{"d_expert": 32, "normalize_top_k": true, "lr_router": 0.00098, "norm_eps": 1e-05, "tie_embeddings": false, "optimizer": "laprop", "lr": 0.00212, "beta2": 0.98, "grad_clip": 1.0, "batch_tokens": 32768}
Below are experts of layer 2 (counted from 0) of a mixture-of-experts language model. Rows are named router (the router's row for the expert), gate (a neuron's input weights, with its number), up (a neuron's input weights, with its number), down (a neuron's output weights, with its number) and show model dimensions 0-63. Each number is 200 + 20 x the weight over its row's rms, rounded and kept within 0 to 999.
After each expert's rows: a language model's description of what the expert responds to; "comes before" lists some tokens at least twice as common just after its tokens as in all text. This comes from a sample of Wikipedia text that the model never trained on. Tokens count by the router's weight.

# expert 14
router,193,194,226,239,208,215,206,210,128,177,211,186,189,155,256,227,230,181,224,236,228,217,240,227,190,181,209,209,184,229,173,174,229,210,162,189,188,194,210,212,199,163,218,186,228,193,203,204,204,205,197,195,226,200,203,195,205,169,185,265,199,208,197,223
gate0,249,210,206,199,172,248,233,233,191,208,181,187,193,202,185,203,214,212,213,207,232,169,169,225,230,160,196,186,196,202,206,179,220,225,189,162,211,200,186,204,190,224,235,194,206,158,235,168,191,229,216,190,209,185,222,228,181,188,199,178,213,213,239,182
up0,157,219,171,162,175,203,181,232,185,212,130,214,201,214,223,212,208,174,229,207,202,192,200,192,200,198,192,214,220,215,218,172,215,224,172,190,179,186,200,193,182,220,202,194,188,216,209,174,204,197,182,189,209,208,179,198,209,196,187,216,200,227,203,208
down0,195,234,187,236,183,156,158,191,172,209,230,233,177,183,208,197,210,207,217,158,225,174,202,187,175,195,215,181,241,216,167,181,209,200,196,217,189,250,171,192,219,180,217,218,181,194,216,166,173,181,220,219,197,200,220,217,217,182,226,215,230,186,241,200
Column headers, labels and numbers inside wiki tables for sports, elections and stats, such as Time, Votes, Candidate, MF, FW.
comes before: " |", ":", ";", ")", " also==", " ("

# expert 28
router,188,186,211,173,209,190,257,218,145,182,208,191,219,154,267,227,202,245,213,196,201,181,188,194,219,207,190,223,169,204,197,188,210,171,195,157,196,189,209,192,192,182,178,215,166,196,184,190,186,195,201,206,191,181,201,189,203,201,232,242,211,195,200,207
gate0,218,233,174,166,205,182,188,167,173,189,176,177,175,188,171,202,209,203,180,198,211,158,191,184,212,211,190,155,184,225,211,198,191,204,190,175,235,195,184,160,171,164,192,210,183,217,236,219,208,226,202,180,192,214,224,215,194,197,219,216,207,187,216,218
up0,190,225,228,178,184,190,189,215,210,207,220,200,193,211,177,144,176,178,197,164,183,168,194,225,198,202,206,217,211,218,189,229,196,189,179,193,177,186,207,222,199,188,211,209,180,194,204,151,197,222,224,218,163,178,211,179,221,171,205,214,195,207,196,187
down0,200,180,165,214,207,198,186,192,207,191,201,189,179,239,234,203,231,206,170,179,180,146,205,189,203,191,234,166,180,204,224,192,189,213,191,211,212,188,184,213,196,213,163,228,211,190,228,195,207,204,160,185,218,207,163,204,182,165,189,195,191,194,199,203
Prepositions, "as" and "is" after verbs or commas that link phrases, such as by, with, after, as well as, is.
comes before: " the", " a", " an", " been", " well", " his"

# expert 27
router,221,178,184,212,217,197,206,216,169,187,217,190,173,184,236,218,198,175,220,228,212,184,210,150,149,188,217,186,172,213,226,187,206,206,206,218,169,178,199,185,235,221,192,182,181,182,176,224,203,206,201,194,237,218,213,188,202,190,191,185,184,221,197,219
gate2,195,188,198,183,210,206,205,208,213,217,184,185,203,206,206,193,187,144,214,189,200,198,205,194,184,184,233,226,170,194,239,175,211,220,204,194,174,178,220,211,206,169,204,237,176,180,184,198,209,211,216,204,226,188,224,172,213,231,168,207,181,209,177,197
up2,205,186,219,198,199,187,191,230,187,193,232,176,164,174,202,181,224,180,196,187,179,196,186,203,234,176,146,214,189,184,196,214,209,179,218,185,215,157,164,202,194,147,187,217,229,178,212,189,185,217,225,234,199,191,227,217,213,239,234,207,220,210,185,199
down2,206,187,206,189,169,204,201,186,216,187,193,186,201,223,206,181,181,190,225,206,218,227,228,147,165,206,220,227,207,238,189,184,179,174,182,221,214,186,241,193,207,199,201,210,187,209,185,204,213,156,185,233,186,227,187,189,225,224,208,184,186,170,182,201
Taxonomic name endings like -ata, -idae, -ensis after Order: or Class: in species infoboxes, plus coordinate marks °N, °W and table separators.
comes before: "\n", ":", "-", "|", " is", " ="

# expert 17
router,188,196,198,212,212,203,230,205,155,222,194,217,227,212,274,185,234,180,179,209,211,195,247,235,226,207,191,225,220,218,190,217,194,180,171,223,194,193,193,185,229,133,202,214,191,199,207,207,197,219,194,213,183,180,232,192,207,184,212,192,180,208,209,191
gate0,211,233,212,191,196,258,205,204,219,197,202,195,179,235,183,180,205,191,170,183,181,183,184,238,203,189,168,237,193,191,196,207,193,160,209,218,210,171,200,212,173,193,201,206,193,200,202,170,192,214,202,232,219,198,183,202,204,195,206,187,198,225,187,140
up0,197,221,194,219,220,233,187,207,172,178,207,192,204,196,190,209,221,195,156,205,196,203,225,244,215,198,183,177,159,237,207,208,202,175,208,201,194,225,222,209,213,173,174,156,168,188,198,226,214,228,177,213,212,202,197,248,183,186,205,186,214,199,194,206
down0,186,208,196,206,197,248,208,202,206,222,206,198,225,181,203,181,227,179,145,202,189,185,213,186,194,185,220,232,209,197,210,205,197,181,228,205,175,213,229,217,216,223,170,197,166,219,197,228,182,218,196,233,197,153,225,176,202,176,217,152,196,195,204,197
Sentence-ending punctuation with closing quotes (s.", ".), plus opening quotes and name pieces like Mc, Jr., "A in lists.
comes before: "\n", " The", " In", " He", " It", " This"

# expert 32
router,199,184,231,210,246,204,275,199,122,199,198,199,198,184,227,209,205,194,167,231,213,188,228,180,201,198,197,212,192,205,212,183,191,211,186,206,196,197,230,195,227,176,193,209,207,171,169,214,209,195,210,201,227,208,174,205,205,189,192,214,190,202,189,229
gate0,235,194,186,208,174,189,192,168,191,211,182,213,196,249,216,211,232,182,223,228,206,212,194,193,195,185,202,203,203,206,211,182,181,149,211,199,203,274,209,192,215,179,196,206,194,192,200,215,217,182,212,181,177,186,195,205,186,210,178,227,177,223,191,218
up0,194,195,169,206,218,221,190,209,169,177,234,200,169,221,212,180,173,214,178,183,240,189,177,182,203,191,187,204,164,204,191,184,220,223,214,210,242,204,185,203,229,193,202,193,209,175,197,223,188,199,199,197,205,209,132,208,199,252,174,200,191,201,188,197
down0,196,209,230,199,219,175,213,177,222,184,194,228,205,201,214,197,206,184,196,172,181,212,220,213,183,177,214,211,235,204,191,164,198,195,196,199,236,196,183,216,212,241,180,201,217,172,180,202,192,180,212,218,211,193,220,242,150,198,184,243,189,197,203,166
Line breaks, slashes, degree and coordinate marks and decimal digits in infobox data, population density figures, chemical formulas and numeric tables.
comes before: "|", "-", "′", " •", "°", "9"